From a checkpoint of a small mixture-of-experts model trained on Wikipedia: 64 experts in each of 10 layers.
Below are experts of layer 3 (counted from 0) of a mixture-of-experts language model. Rows are named router (the router's row for the expert), down (a neuron's output weights, with its number) and show model dimensions 0-255. Each number is 50 + 15 x the weight over its row's rms, rounded and kept within 0 to 99.
Before each expert's rows: "raises" lists some tokens whose logits its average output raises strongly, later layers aside. This comes from a sample of Wikipedia text that the model never trained on.

# expert 46
raises: "j", "man", "ak", "imb", "im", "es"
router:38 53 48 56 40 51 50 56 50 60 60 25 51 70 62 09 49 71 54 31 43 38 33 35 67 65 45 48 42 51 64 33 80 75 44 61 75 61 48 32 71 48 43 69 62 70 28 28 25 41 47 46 42 43 45 34 59 58 70 56 62 39 64 61 57 26 47 57 53 40 55 68 40 77 45 57 39 80 40 74 15 65 56 37 38 33 68 42 67 52 25 37 42 57 52 67 47 46 39 46 41 46 51 39 47 45 44 50 27 47 77 54 60 62 43 80 46 46 87 61 63 62 46 27 30 38 54 56 37 40 38 66 07 55 69 22 38 68 24 56 75 49 61 15 32 52 61 38 22 43 45 36 42 43 46 32 59 25 56 46 49 51 54 36 42 57 43 55 77 16 48 54 31 54 41 30 48 55 48 35 81 54 56 49 99 59 50 47 38 67 57 34 51 69 49 49 89 60 43 73 64 42 39 47 62 31 52 53 65 60 47 59 47 27 67 54 49 59 57 42 60 48 27 50 49 50 70 50 47 41 66 51 45 47 56 38 46 59 25 43 47 48 55 09 60 39 57 56 52 54 79 33 78 43 44 11
down0:48 40 67 51 58 42 51 32 35 74 51 94 31 51 51 63 63 46 41 56 33 45 59 75 49 52 29 59 63 65 66 49 40 60 43 94 46 16 70 50 35 54 39 58 65 23 76 40 47 53 35 60 49 62 68 69 65 30 61 54 48 56 48 28 30 72 83 50 37 58 43 68 45 24 55 56 60 49 47 54 78 68 38 64 34 62 51 39 42 50 57 42 44 38 73 73 75 29 41 43 67 73 37 44 71 52 36 44 36 67 40 47 28 45 65 47 48 32 59 51 48 39 45 29 52 38 34 33 78 44 62 50 67 49 52 26 63 75 53 40 58 43 70 53 65 67 52 56 74 61 59 34 26 33 45 59 46 71 55 65 65 25 45 45 38 41 48 40 77 55 49 29 72 55 34 60 46 49 82 50 62 47 55 19 39 44 18 30 50 72 50 26 47 48 65 42 51 57 65 38 51 61 44 47 48 62 25 72 61 84 59 48 51 28 74 55 26 69 55 15 40 76 51 78 54 62 50 43 76 73 65 58 42 55 33 42 44 20 30 46 51 37 59 78 30 33 29 47 52 44 73 63 58 37 58 56

# expert 41
raises: "ett", "itt", "att", "ann", "utt", "ā"
router:49 37 43 49 48 46 61 48 57 54 66 40 58 57 44 51 52 62 40 32 59 64 31 30 80 53 68 49 51 60 48 24 69 85 47 57 83 64 55 28 44 55 41 60 40 35 43 56 44 43 42 35 43 47 15 46 33 48 71 39 53 34 62 31 60 00 54 56 64 43 56 47 19 22 53 62 48 39 44 42 30 12 31 46 42 06 55 70 47 56 80 29 50 54 43 54 52 42 21 45 42 50 47 68 34 40 47 52 43 36 83 65 55 63 35 35 48 42 75 70 70 74 70 65 55 18 63 55 33 51 36 41 12 41 46 54 48 54 67 33 35 38 64 69 57 48 63 61 40 53 51 39 40 31 42 43 54 31 54 58 52 54 49 44 34 58 45 48 36 54 51 60 56 55 46 68 11 59 57 57 91 54 55 53 46 58 41 43 43 57 79 20 54 84 51 52 36 64 51 65 57 55 57 46 61 49 55 52 64 28 41 52 85 28 62 76 71 42 60 38 37 54 69 54 37 27 62 44 53 53 60 54 35 48 78 68 51 45 63 28 59 54 44 94 77 37 57 32 85 50 35 39 68 42 50 43
down0:31 46 50 77 58 68 32 17 48 64 34 68 60 30 64 49 30 24 51 45 49 54 57 48 39 50 68 67 45 53 67 70 40 79 48 32 47 35 53 37 42 67 34 56 47 69 74 42 51 48 92 46 63 58 55 51 32 41 46 67 36 42 47 44 68 82 48 44 62 34 44 23 68 45 37 64 62 79 34 50 61 68 88 54 43 42 30 14 51 53 26 37 63 45 42 43 48 54 42 60 51 41 22 29 53 40 34 55 35 72 32 56 51 69 52 40 51 65 23 51 79 59 54 33 33 25 55 65 72 39 66 74 63 37 50 45 54 31 58 66 32 51 29 21 41 58 49 74 44 50 51 61 50 32 75 43 65 61 55 45 56 44 48 74 53 54 50 45 70 35 53 87 52 75 22 16 43 57 36 52 38 87 48 21 38 39 46 34 67 54 45 39 33 74 54 39 65 34 59 60 52 26 42 34 47 47 31 71 41 53 37 50 61 71 67 49 71 56 44 66 52 58 44 42 24 27 63 31 58 44 62 62 66 38 75 34 53 61 45 66 54 39 27 42 53 70 43 68 71 26 45 65 47 66 62 63

# expert 63
raises: "ies", "y,", "ane", "in'", "ies,", "ji"
router:38 45 36 63 57 50 46 42 52 68 58 49 49 21 49 73 61 43 30 39 52 26 32 46 49 46 99 41 73 62 78 99 25 17 48 55 07 33 49 59 67 50 53 70 52 30 67 65 75 53 47 46 42 54 84 47 42 68 50 40 47 55 64 42 50 61 55 36 49 48 46 77 52 25 49 38 48 46 53 55 70 57 41 59 36 47 56 45 24 65 64 38 69 48 46 41 42 67 45 51 44 56 49 47 43 70 40 40 54 23 72 61 66 62 57 45 68 99 47 33 58 40 25 42 81 21 20 47 48 45 66 29 57 72 39 15 66 46 45 73 37 84 63 69 29 54 22 64 52 27 50 49 38 57 43 51 44 46 54 49 65 64 61 42 77 50 37 46 36 40 49 53 49 47 49 49 69 71 67 58 57 41 55 62 55 60 73 70 54 72 29 59 56 39 44 56 53 63 47 11 50 42 63 50 50 45 41 54 52 54 47 65 73 52 70 59 52 58 60 67 52 59 56 65 47 78 52 59 41 47 74 56 55 58 58 65 46 65 71 55 50 38 48 39 70 51 68 46 77 51 84 39 55 53 60 69
down0:59 57 41 78 46 50 35 48 72 55 72 33 98 40 80 41 38 50 44 45 56 29 32 38 42 69 52 61 46 69 51 32 19 40 31 84 44 54 57 50 44 45 58 41 57 53 58 72 62 48 49 16 39 53 58 70 67 51 40 69 58 46 10 40 46 78 31 40 67 62 41 28 42 51 46 41 24 53 58 60 41 42 37 69 78 40 53 51 39 36 50 49 41 59 71 73 52 27 21 65 63 37 72 49 34 36 34 65 76 62 51 40 47 40 50 68 47 43 38 23 38 42 32 13 42 51 58 34 42 61 58 63 70 65 60 79 45 48 62 44 33 41 38 52 16 46 61 76 48 46 48 48 57 50 58 41 51 54 34 89 43 33 25 70 40 61 62 26 22 37 50 37 34 48 39 49 48 77 44 38 26 55 67 57 65 34 65 54 15 43 55 51 29 63 21 45 51 43 50 30 40 40 22 52 22 71 38 67 30 61 40 36 24 51 42 55 42 59 49 63 74 44 49 51 61 31 63 55 36 61 65 52 42 18 36 40 35 41 59 39 30 60 28 78 42 34 53 47 43 46 37 59 59 55 61 53

# expert 62
raises: " they", " he", "cher", ");", "ith", " there"
router:57 28 21 74 51 47 31 48 23 61 59 34 53 58 42 40 49 69 40 64 40 07 29 43 29 50 49 17 34 70 74 31 72 59 52 41 63 37 58 60 42 71 43 36 52 65 76 21 87 50 53 44 42 49 29 49 79 25 43 54 65 53 24 51 48 46 42 51 57 51 67 92 63 81 41 48 55 45 48 69 33 77 38 42 46 40 57 48 74 53 23 41 48 18 45 52 28 43 32 48 42 52 46 28 46 42 33 43 30 43 76 51 52 46 46 49 46 59 29 23 45 28 16 55 55 33 30 47 46 58 42 39 36 56 33 83 43 50 41 30 43 73 58 49 47 52 55 32 49 56 60 54 36 37 51 43 41 13 57 47 53 74 61 57 70 53 40 58 60 16 42 67 36 47 49 40 50 53 55 50 60 51 52 55 87 57 55 65 46 61 70 39 67 40 48 53 33 60 12 57 54 45 54 23 51 45 37 54 50 35 61 61 61 63 75 51 34 43 39 48 49 40 28 52 85 11 57 44 19 50 58 46 42 47 58 57 37 38 65 38 44 45 50 32 37 75 53 18 62 41 68 36 36 43 49 69
down0:47 52 47 65 24 30 42 35 58 45 31 49 10 30 25 29 57 47 39 34 47 20 42 30 54 21 73 64 60 65 63 53 39 55 70 53 65 40 48 53 51 29 55 80 72 35 58 74 73 47 38 36 76 38 43 17 56 18 45 51 33 61 47 48 38 45 60 48 52 72 55 56 47 50 67 77 43 52 58 66 50 37 57 55 67 62 51 63 41 44 61 42 48 40 39 09 58 74 63 53 36 53 41 60 99 55 47 50 34 61 66 60 63 56 47 51 65 52 61 49 63 17 57 58 72 64 50 29 57 19 29 47 29 71 65 68 39 38 56 89 71 62 59 47 55 58 57 22 62 62 54 53 49 36 26 85 60 32 47 60 53 71 32 66 22 75 53 36 36 49 24 39 53 40 43 61 59 49 59 33 47 39 34 25 64 54 39 43 41 61 42 40 74 71 40 45 56 36 42 52 74 57 41 63 32 54 37 42 47 42 42 62 58 61 51 32 67 55 46 50 56 59 65 33 63 61 57 87 23 63 71 45 47 71 43 49 77 75 48 41 42 52 50 48 61 58 42 48 73 28 63 60 58 54 24 64

# expert 49
raises: ");", " or", " discip", "ard"
router:46 44 41 55 42 47 57 45 23 55 47 91 49 85 17 36 56 42 47 47 48 16 63 53 51 25 33 45 49 50 32 57 64 80 45 45 61 56 59 54 35 79 52 61 49 86 63 54 61 57 57 56 45 65 56 32 76 52 64 43 52 52 39 44 52 45 51 43 59 36 56 65 29 51 43 52 50 43 52 57 15 16 76 49 45 53 51 00 50 51 12 49 51 36 51 57 52 35 83 46 45 52 53 23 44 54 50 42 50 45 51 51 59 18 54 32 59 68 45 39 49 31 76 53 46 46 37 44 52 45 52 39 72 49 61 00 72 51 37 33 16 82 51 53 48 53 46 50 85 49 42 53 49 49 43 46 56 50 61 29 56 54 53 51 30 55 52 56 99 66 43 58 64 55 50 71 51 49 48 09 40 48 52 52 46 52 57 53 51 65 52 65 51 43 53 48 35 50 40 59 56 57 41 36 49 47 32 49 55 28 54 67 39 53 54 51 44 44 44 54 33 43 51 62 60 51 65 41 44 61 62 36 44 56 49 40 44 43 60 47 49 43 53 06 38 53 47 80 42 52 99 49 26 41 46 96
down0:51 66 20 27 61 57 35 70 41 41 28 67 64 21 62 30 70 42 36 39 56 47 41 54 76 55 48 46 73 22 41 60 31 46 36 47 52 61 51 60 58 20 57 70 33 42 24 40 57 71 78 51 28 76 42 58 40 51 56 78 51 45 34 62 59 40 46 49 56 31 35 53 63 55 49 23 61 41 54 60 55 50 45 46 46 32 49 21 57 64 52 67 49 42 78 66 64 61 67 73 58 75 67 32 37 79 70 71 42 46 62 46 58 50 59 67 64 41 80 19 35 43 69 66 33 25 55 44 50 73 64 53 72 38 79 61 57 32 47 56 52 70 43 25 42 50 58 56 58 50 44 35 53 42 55 48 26 30 53 35 65 48 56 53 51 38 37 57 88 50 58 70 66 41 40 58 67 42 30 48 83 44 25 54 60 61 54 76 84 51 48 53 52 49 40 66 73 52 61 39 53 48 50 30 70 43 29 45 40 36 42 44 78 46 53 58 87 49 42 59 31 64 60 50 23 65 50 53 13 44 49 31 36 36 87 28 41 63 70 65 43 65 62 22 61 51 65 73 38 63 53 58 32 56 68 51

# expert 5
raises: "[", "es,", "ed,"
router:57 37 46 43 33 45 57 47 48 52 45 99 48 77 55 27 57 41 71 50 38 27 50 76 54 30 43 41 72 61 38 41 67 70 41 52 37 35 61 47 37 67 50 73 79 41 50 29 65 43 50 52 48 38 60 54 72 43 24 42 47 53 38 54 55 53 58 49 50 44 58 52 47 75 41 49 39 67 44 39 53 39 50 53 75 36 47 49 36 49 40 30 63 38 51 73 50 15 27 49 44 58 57 71 37 28 48 47 53 32 44 45 30 36 48 97 52 37 69 44 62 39 35 67 37 29 31 59 65 60 51 62 59 54 60 20 24 34 56 44 50 43 34 37 55 45 33 72 06 46 49 29 60 45 48 51 53 39 48 63 54 62 58 45 29 48 58 52 80 28 46 66 15 51 40 42 33 25 71 52 49 61 64 53 61 48 49 55 56 09 64 40 58 64 54 52 01 64 42 29 40 46 45 51 47 55 56 52 56 21 44 32 61 71 31 52 35 41 35 69 47 45 60 62 50 09 20 61 66 48 40 46 50 39 75 30 53 63 73 36 40 47 48 86 69 75 52 40 61 63 42 46 19 44 37 87
down0:67 44 65 67 73 35 74 38 47 51 38 37 36 27 27 25 60 46 25 35 54 49 69 49 54 41 35 38 45 45 42 58 52 43 41 56 54 38 35 69 57 59 49 50 67 63 63 63 36 63 38 23 55 60 43 50 66 35 63 48 59 66 25 27 64 48 60 50 63 55 12 32 36 38 68 38 50 09 41 34 39 53 35 61 37 39 40 56 23 66 59 38 56 54 55 45 25 59 53 62 59 57 29 39 30 10 35 41 87 35 40 68 36 50 34 52 57 31 46 65 59 51 59 81 46 35 37 62 20 51 47 60 50 61 50 50 52 38 36 36 49 75 29 45 50 32 57 66 57 65 68 32 41 42 45 31 66 47 42 48 40 64 70 58 52 54 42 30 28 46 29 57 52 73 41 30 34 54 51 64 26 46 56 36 26 58 62 46 29 65 36 69 61 60 46 31 51 58 33 45 18 72 39 73 55 50 15 67 48 32 47 69 54 26 43 62 45 61 32 31 53 62 62 74 18 57 57 24 44 53 28 33 27 58 72 53 47 43 48 81 56 80 57 28 21 71 29 54 59 32 45 47 75 29 48 73

# expert 30
raises: " better", " more", " their"
router:65 47 52 53 55 44 71 60 14 41 58 57 48 65 51 42 13 46 60 53 52 53 53 35 44 26 38 46 47 13 26 57 46 16 45 53 58 52 58 68 65 66 67 59 39 74 84 62 33 76 47 80 51 63 58 48 69 49 34 44 49 52 18 33 57 40 46 51 41 41 47 32 58 57 42 49 46 69 56 64 65 32 85 46 38 63 43 44 65 55 43 55 54 44 50 48 44 86 78 47 42 63 53 00 53 74 48 41 97 57 28 50 47 25 51 47 50 99 78 59 69 59 45 46 84 51 75 54 49 40 45 49 71 52 46 13 89 47 56 23 50 48 53 74 42 58 68 57 53 49 45 58 51 40 35 47 44 68 53 33 66 45 44 51 59 51 51 54 88 41 45 42 50 56 42 62 62 27 57 62 54 45 52 54 30 60 43 44 45 69 33 58 60 66 48 51 95 55 48 52 48 54 49 79 53 46 47 48 31 17 46 55 40 75 38 46 55 48 63 51 25 45 63 51 57 54 30 36 52 63 57 47 45 26 42 26 50 34 84 60 52 46 57 52 61 63 54 42 52 48 44 48 45 38 34 50
down0:45 57 54 57 76 58 32 05 62 41 58 57 43 49 47 66 36 38 44 55 47 32 51 35 66 44 55 50 66 28 66 50 51 52 68 49 60 61 36 50 51 60 72 55 56 67 61 41 53 56 32 16 45 56 37 43 58 68 48 51 42 61 54 47 77 76 62 70 59 27 21 44 36 15 48 47 40 20 54 43 22 56 57 77 73 48 29 53 31 38 54 62 81 70 52 51 46 61 58 62 51 55 45 34 61 30 59 42 52 58 39 44 67 46 44 48 37 50 32 56 57 69 31 32 51 49 50 94 50 71 32 47 48 61 38 59 25 61 55 80 55 67 66 46 39 57 74 52 38 35 65 30 40 54 55 30 64 30 24 62 78 47 38 70 48 32 55 58 34 33 29 57 64 82 58 37 73 55 37 38 52 46 29 58 57 21 74 57 63 36 48 43 75 62 59 71 60 35 76 37 28 68 36 57 28 55 70 68 35 40 50 47 47 52 42 47 36 54 68 86 36 31 57 44 29 89 55 58 42 82 46 47 54 46 57 55 60 34 52 49 36 34 35 64 30 43 09 38 81 55 39 44 26 49 65 65

# expert 8
raises: " |", " (\"", "\n", "[", "^{", " (from"
router:30 43 49 49 48 43 76 38 42 57 41 95 59 56 51 62 62 52 39 52 46 75 67 71 49 66 73 44 75 58 22 38 51 73 45 52 45 50 64 51 59 44 66 71 17 48 64 35 56 65 47 60 35 35 28 45 45 43 58 44 62 43 53 35 58 56 54 50 68 37 59 63 45 50 54 58 48 52 74 46 29 52 50 35 48 60 38 67 44 61 51 36 39 55 45 49 42 70 71 28 42 64 61 49 55 30 38 46 37 46 56 56 49 46 59 98 56 33 79 32 26 35 66 56 61 36 62 39 48 36 45 77 43 56 49 56 87 41 57 25 43 47 06 35 65 55 23 42 45 38 52 48 47 54 59 39 32 80 53 33 53 54 46 34 53 63 54 57 50 73 36 45 13 61 49 56 64 46 34 55 80 62 52 67 34 57 42 68 34 02 64 71 62 15 56 58 11 64 27 65 50 38 36 77 61 56 36 57 71 66 33 44 55 78 41 57 63 40 63 48 40 44 41 51 51 57 27 60 58 50 40 35 42 47 64 37 30 70 32 50 38 53 52 11 65 63 48 80 60 42 46 35 47 42 43 95
down0:39 51 72 45 37 70 66 64 33 62 44 85 39 42 64 66 49 45 82 58 30 35 39 61 60 54 50 87 67 80 70 44 48 46 39 67 43 73 44 62 29 47 69 45 55 56 56 46 78 48 55 35 59 34 26 25 58 53 53 47 28 59 56 46 84 50 50 62 58 50 67 72 22 55 45 77 39 40 41 22 51 80 44 53 56 60 32 62 55 27 54 36 62 28 39 42 51 10 66 59 68 59 39 83 30 39 60 40 52 67 28 49 66 46 54 54 30 51 11 35 76 28 14 40 53 35 39 44 61 28 76 80 55 52 69 55 68 61 58 45 69 32 42 54 41 56 69 55 44 64 49 55 59 73 43 71 84 77 37 55 31 43 50 47 41 53 33 33 55 51 63 60 44 41 36 70 57 58 36 62 70 73 63 75 23 42 45 22 72 53 49 72 62 50 52 50 32 71 44 49 16 59 45 57 46 53 39 49 79 42 49 40 43 59 48 66 47 74 48 48 46 65 28 57 50 28 57 58 58 40 52 35 56 50 36 33 64 61 39 63 46 45 44 53 32 60 80 63 61 41 70 51 49 58 30 56

# expert 51
raises: "oid", "ain", "ank"
router:40 54 42 57 47 47 50 42 61 54 62 20 61 55 54 95 62 48 36 60 51 68 88 53 75 36 69 52 71 22 00 94 39 58 47 33 66 64 58 67 45 41 65 38 46 22 41 55 30 56 34 56 50 44 16 50 42 61 61 46 46 39 50 50 53 66 58 44 65 48 51 31 55 26 41 48 47 51 60 48 63 16 39 45 28 51 53 71 46 56 36 60 40 61 46 67 53 64 76 40 44 58 50 64 53 47 40 45 43 56 13 51 78 41 34 69 54 39 66 71 52 64 77 46 56 44 35 61 53 45 07 52 90 51 44 73 87 54 57 48 74 38 29 48 54 60 42 51 62 42 49 31 45 50 53 40 63 70 55 47 56 51 57 39 31 46 61 58 72 55 46 55 72 52 48 49 57 62 45 60 84 62 54 58 30 50 42 53 45 32 67 54 55 45 66 57 55 61 41 96 43 47 49 77 50 43 44 57 59 78 34 31 43 68 29 55 68 46 52 51 48 44 49 46 47 61 58 53 45 58 18 50 52 34 46 51 43 35 66 51 54 48 18 83 63 29 61 54 55 54 00 41 38 56 46 76
down0:47 49 62 51 45 77 70 78 61 33 33 62 27 53 52 48 97 45 58 63 44 41 40 45 73 42 23 46 55 49 50 45 37 55 74 50 39 44 70 49 57 43 37 52 61 18 45 57 61 48 32 51 57 51 72 61 37 50 63 57 53 62 36 63 47 42 50 44 63 38 56 51 39 46 82 27 47 03 52 61 47 60 56 56 71 21 66 47 50 30 32 67 63 57 54 40 31 61 50 55 42 41 82 63 56 53 45 57 58 72 44 46 23 74 75 49 24 27 47 42 45 58 53 38 40 48 48 74 35 39 30 45 40 53 29 39 05 68 71 55 63 34 44 63 50 49 49 56 35 55 59 34 58 38 46 55 53 54 33 67 43 60 11 54 45 45 54 57 22 69 79 58 35 49 32 43 64 48 81 75 69 16 23 48 29 61 46 65 52 43 47 46 44 63 59 45 68 52 51 44 55 46 50 47 52 66 66 55 20 58 68 54 39 53 66 28 43 28 48 44 33 02 85 48 48 37 58 31 68 61 61 28 37 41 47 86 49 46 66 65 68 48 55 48 30 79 43 64 40 43 51 83 51 74 48 43

# expert 60
raises: "bound", "ises", "ceed", "ody"
router:58 52 42 49 44 44 74 39 46 50 53 45 60 69 76 57 55 50 48 43 49 36 53 36 64 54 59 45 81 56 55 45 49 98 49 54 74 74 58 34 46 58 50 54 61 45 43 03 04 52 25 42 45 40 24 65 60 36 35 47 54 42 69 43 60 41 52 49 63 41 53 54 46 10 46 48 49 54 42 48 65 31 19 45 43 35 52 65 54 58 53 56 43 58 47 59 48 74 73 48 40 56 44 63 45 48 50 47 58 59 66 77 68 29 48 43 54 29 78 85 75 48 90 41 65 40 65 51 39 50 20 59 40 71 44 59 88 42 57 27 04 34 44 66 51 55 43 50 46 48 51 48 49 19 55 48 68 23 56 36 60 49 52 44 31 58 51 67 41 97 51 54 71 53 43 36 48 62 65 27 90 48 55 60 60 62 38 47 31 42 85 47 59 95 52 56 73 64 46 80 42 45 44 42 64 42 53 53 63 55 46 47 57 37 44 65 68 47 58 53 41 45 54 49 38 70 72 41 47 49 38 56 45 30 63 52 46 79 52 47 54 50 37 75 68 37 62 76 71 50 30 52 70 42 45 53
down0:21 50 50 57 42 25 54 48 45 43 61 33 54 53 57 61 37 31 66 50 43 40 51 26 69 62 23 66 59 71 42 53 67 45 51 42 58 39 53 37 67 59 74 34 65 33 41 54 78 31 77 50 38 38 50 15 24 47 39 90 41 51 59 63 38 34 60 47 42 79 47 38 54 65 54 47 43 32 54 40 36 37 76 48 39 47 52 30 67 22 59 53 74 54 36 60 58 41 02 35 44 44 66 65 56 17 66 43 95 14 31 74 67 60 64 60 22 34 76 45 39 39 62 52 80 68 69 48 32 23 58 50 42 44 76 29 55 39 65 52 38 59 52 47 50 61 75 60 42 30 42 38 50 43 56 69 56 54 52 49 62 47 64 67 68 40 84 39 61 58 55 60 64 49 40 35 41 37 54 21 45 75 11 60 55 67 62 63 64 44 60 67 26 56 46 36 46 60 34 50 42 58 34 53 56 42 61 46 25 70 53 61 35 56 52 52 51 40 51 33 44 77 36 55 52 54 48 46 42 41 47 52 53 56 52 05 52 45 46 75 56 45 42 25 51 22 75 40 27 57 52 61 54 33 34 43

# expert 28
raises: "ed,", "es,", "ed.", "es.", "es:", "ed"
router:62 47 51 66 50 49 26 48 39 36 48 47 45 64 21 54 45 31 32 50 33 89 60 38 37 38 57 50 53 61 55 47 53 22 49 24 50 46 49 93 85 53 49 67 75 18 43 30 63 48 47 49 43 50 52 49 66 74 43 36 44 43 63 42 56 57 59 36 42 47 47 69 52 60 46 55 51 43 77 55 61 46 38 58 52 38 51 71 52 48 35 40 42 09 46 53 56 54 54 45 51 56 44 44 58 49 49 48 60 57 23 61 69 00 60 45 61 91 17 09 32 56 39 66 62 35 23 60 54 49 90 56 55 65 51 50 45 61 41 69 48 00 36 47 42 46 63 54 07 38 38 37 49 57 44 58 71 44 56 48 48 47 55 47 54 50 58 55 15 36 44 59 46 51 44 82 46 60 89 22 34 57 64 53 42 50 60 53 61 40 61 75 61 52 56 55 05 51 44 38 57 62 36 59 60 58 21 55 54 57 46 31 29 70 45 42 23 49 46 53 45 39 31 57 63 61 45 45 46 40 60 63 45 45 50 50 44 32 29 58 42 38 74 67 43 15 50 76 40 54 46 42 28 57 43 52
down0:41 21 53 69 58 76 40 63 54 34 47 56 43 46 62 62 55 66 45 45 32 55 43 57 37 43 49 32 66 53 22 25 51 42 54 63 50 81 99 58 55 34 35 30 31 57 48 45 62 69 69 69 48 80 35 51 40 33 46 46 34 63 63 49 71 52 32 71 56 93 35 52 32 53 62 24 59 47 71 42 67 49 58 66 49 50 74 51 53 52 36 67 74 35 54 49 43 46 63 67 33 69 69 70 68 48 46 62 61 55 49 52 49 63 33 39 26 41 46 47 45 47 65 63 55 52 54 74 27 58 47 46 66 11 49 16 46 77 37 48 42 54 58 31 48 48 76 74 63 89 65 33 68 59 64 65 55 60 48 45 51 50 68 37 34 36 39 56 36 53 54 64 47 13 57 66 44 55 40 64 53 34 26 60 46 37 54 39 42 65 72 32 77 52 27 35 56 54 36 48 27 36 52 44 48 45 57 61 22 59 74 66 45 69 49 35 53 31 42 77 68 55 26 31 74 38 40 45 46 44 55 68 41 44 56 40 51 72 25 43 47 37 31 37 53 45 92 79 26 27 38 44 70 47 49 48

# expert 26
raises: " |", "^{1}", " *"
router:45 36 53 53 49 49 71 50 51 48 49 41 53 44 55 51 61 78 35 49 49 45 78 45 38 50 52 44 59 30 00 50 39 36 50 51 57 74 60 68 39 57 51 57 39 60 47 43 54 57 35 44 48 50 15 43 50 42 42 45 46 44 59 43 48 87 55 47 65 39 48 43 45 41 41 59 51 72 68 48 54 24 80 42 42 59 45 51 48 54 28 68 43 49 44 64 50 69 68 36 48 57 55 47 56 64 41 42 48 63 11 45 77 56 47 76 60 78 99 40 55 55 74 56 68 33 52 49 49 36 34 61 97 55 56 52 74 52 61 47 51 68 25 36 61 53 56 53 76 43 54 46 50 40 54 38 52 56 62 32 52 57 52 44 83 45 60 56 84 86 40 56 53 52 48 97 42 48 42 55 82 47 53 65 29 52 43 57 39 13 45 70 54 49 54 54 69 58 44 72 41 50 36 49 56 55 39 55 82 69 35 48 54 84 29 41 52 44 46 55 43 39 72 56 63 66 15 46 42 52 32 52 42 52 54 24 39 35 69 45 41 40 37 20 35 35 54 48 49 49 23 44 42 52 51 99
down0:50 45 39 54 35 56 45 32 20 51 58 76 46 57 48 42 57 32 31 32 63 78 32 55 66 44 62 53 30 61 51 39 53 60 45 79 56 62 53 61 39 57 74 59 63 34 53 56 62 42 44 42 28 59 93 59 34 33 67 45 43 05 61 39 42 44 59 66 37 35 32 43 39 53 29 51 50 60 34 49 56 46 34 53 51 29 33 32 28 42 39 45 54 31 35 48 61 35 78 63 47 53 55 64 52 64 39 20 49 66 34 16 72 66 48 26 55 53 29 68 41 53 41 58 50 28 27 66 57 52 29 23 22 54 51 62 44 40 67 50 45 57 78 39 43 58 55 49 47 64 39 68 45 54 35 57 41 25 69 94 51 54 62 39 34 83 41 48 49 38 56 58 54 61 44 35 53 29 52 65 44 57 34 28 52 37 35 45 41 14 66 73 66 45 67 31 78 42 47 42 24 37 36 64 65 69 73 57 47 48 59 57 54 58 62 51 52 43 71 69 37 65 70 49 30 50 42 62 69 36 40 39 54 23 42 42 73 53 66 71 29 34 56 12 62 66 76 43 42 26 59 91 65 67 40 61

# expert 25
raises: "het", "ations.", "ain", "ens", "ed", "ining"
router:67 50 46 63 44 46 72 54 49 38 63 23 54 66 37 60 50 37 30 51 53 49 76 60 67 42 44 46 69 49 20 72 53 63 47 35 76 61 58 53 62 48 51 70 60 46 51 42 20 60 30 61 42 50 26 45 80 46 44 45 49 35 63 49 56 24 53 46 68 40 45 48 60 42 40 46 44 52 49 56 91 46 25 41 34 51 50 71 66 51 16 61 44 47 45 59 54 88 90 42 44 51 46 53 47 28 41 44 69 72 40 70 64 19 49 45 57 81 71 78 73 66 79 51 83 45 49 56 49 43 19 43 24 58 49 55 94 51 68 42 20 21 34 47 68 57 52 34 75 39 44 23 46 44 59 51 64 39 52 42 60 43 49 48 72 50 50 63 86 87 46 54 82 54 50 45 35 59 53 55 68 43 54 64 42 61 41 45 52 39 58 71 64 84 57 56 76 70 46 73 38 47 58 69 64 50 38 53 44 53 46 50 59 63 41 26 54 39 47 46 41 41 57 57 44 67 40 45 42 53 47 57 43 23 72 53 47 21 88 47 42 51 69 31 62 37 53 54 54 53 20 49 45 47 43 86
down0:49 69 81 41 44 68 70 41 62 34 82 37 61 50 31 38 54 51 37 20 44 64 49 34 52 87 59 49 69 55 36 47 63 57 46 56 57 57 53 29 64 55 64 71 72 54 14 46 48 46 53 42 66 33 22 19 49 51 61 62 37 42 41 42 30 50 46 70 50 50 36 36 64 53 51 49 53 31 11 49 62 42 36 58 79 48 42 56 31 39 52 69 40 61 59 56 55 38 52 42 37 47 35 39 43 34 38 46 43 51 44 37 59 48 69 59 29 40 65 18 47 47 92 76 40 52 81 30 61 42 52 41 57 33 36 57 57 54 52 39 59 55 66 17 68 49 43 62 51 52 65 30 43 64 45 46 65 46 62 79 46 32 77 71 35 40 22 44 48 44 66 66 43 72 48 52 49 43 38 42 51 22 33 53 56 39 79 33 43 40 46 56 47 79 28 38 41 75 55 60 39 40 40 64 50 59 56 28 46 54 97 68 45 47 38 87 56 63 42 67 44 60 59 42 43 38 69 56 23 42 52 64 45 39 55 57 82 62 33 80 66 82 70 35 58 51 52 41 34 45 59 87 77 72 52 43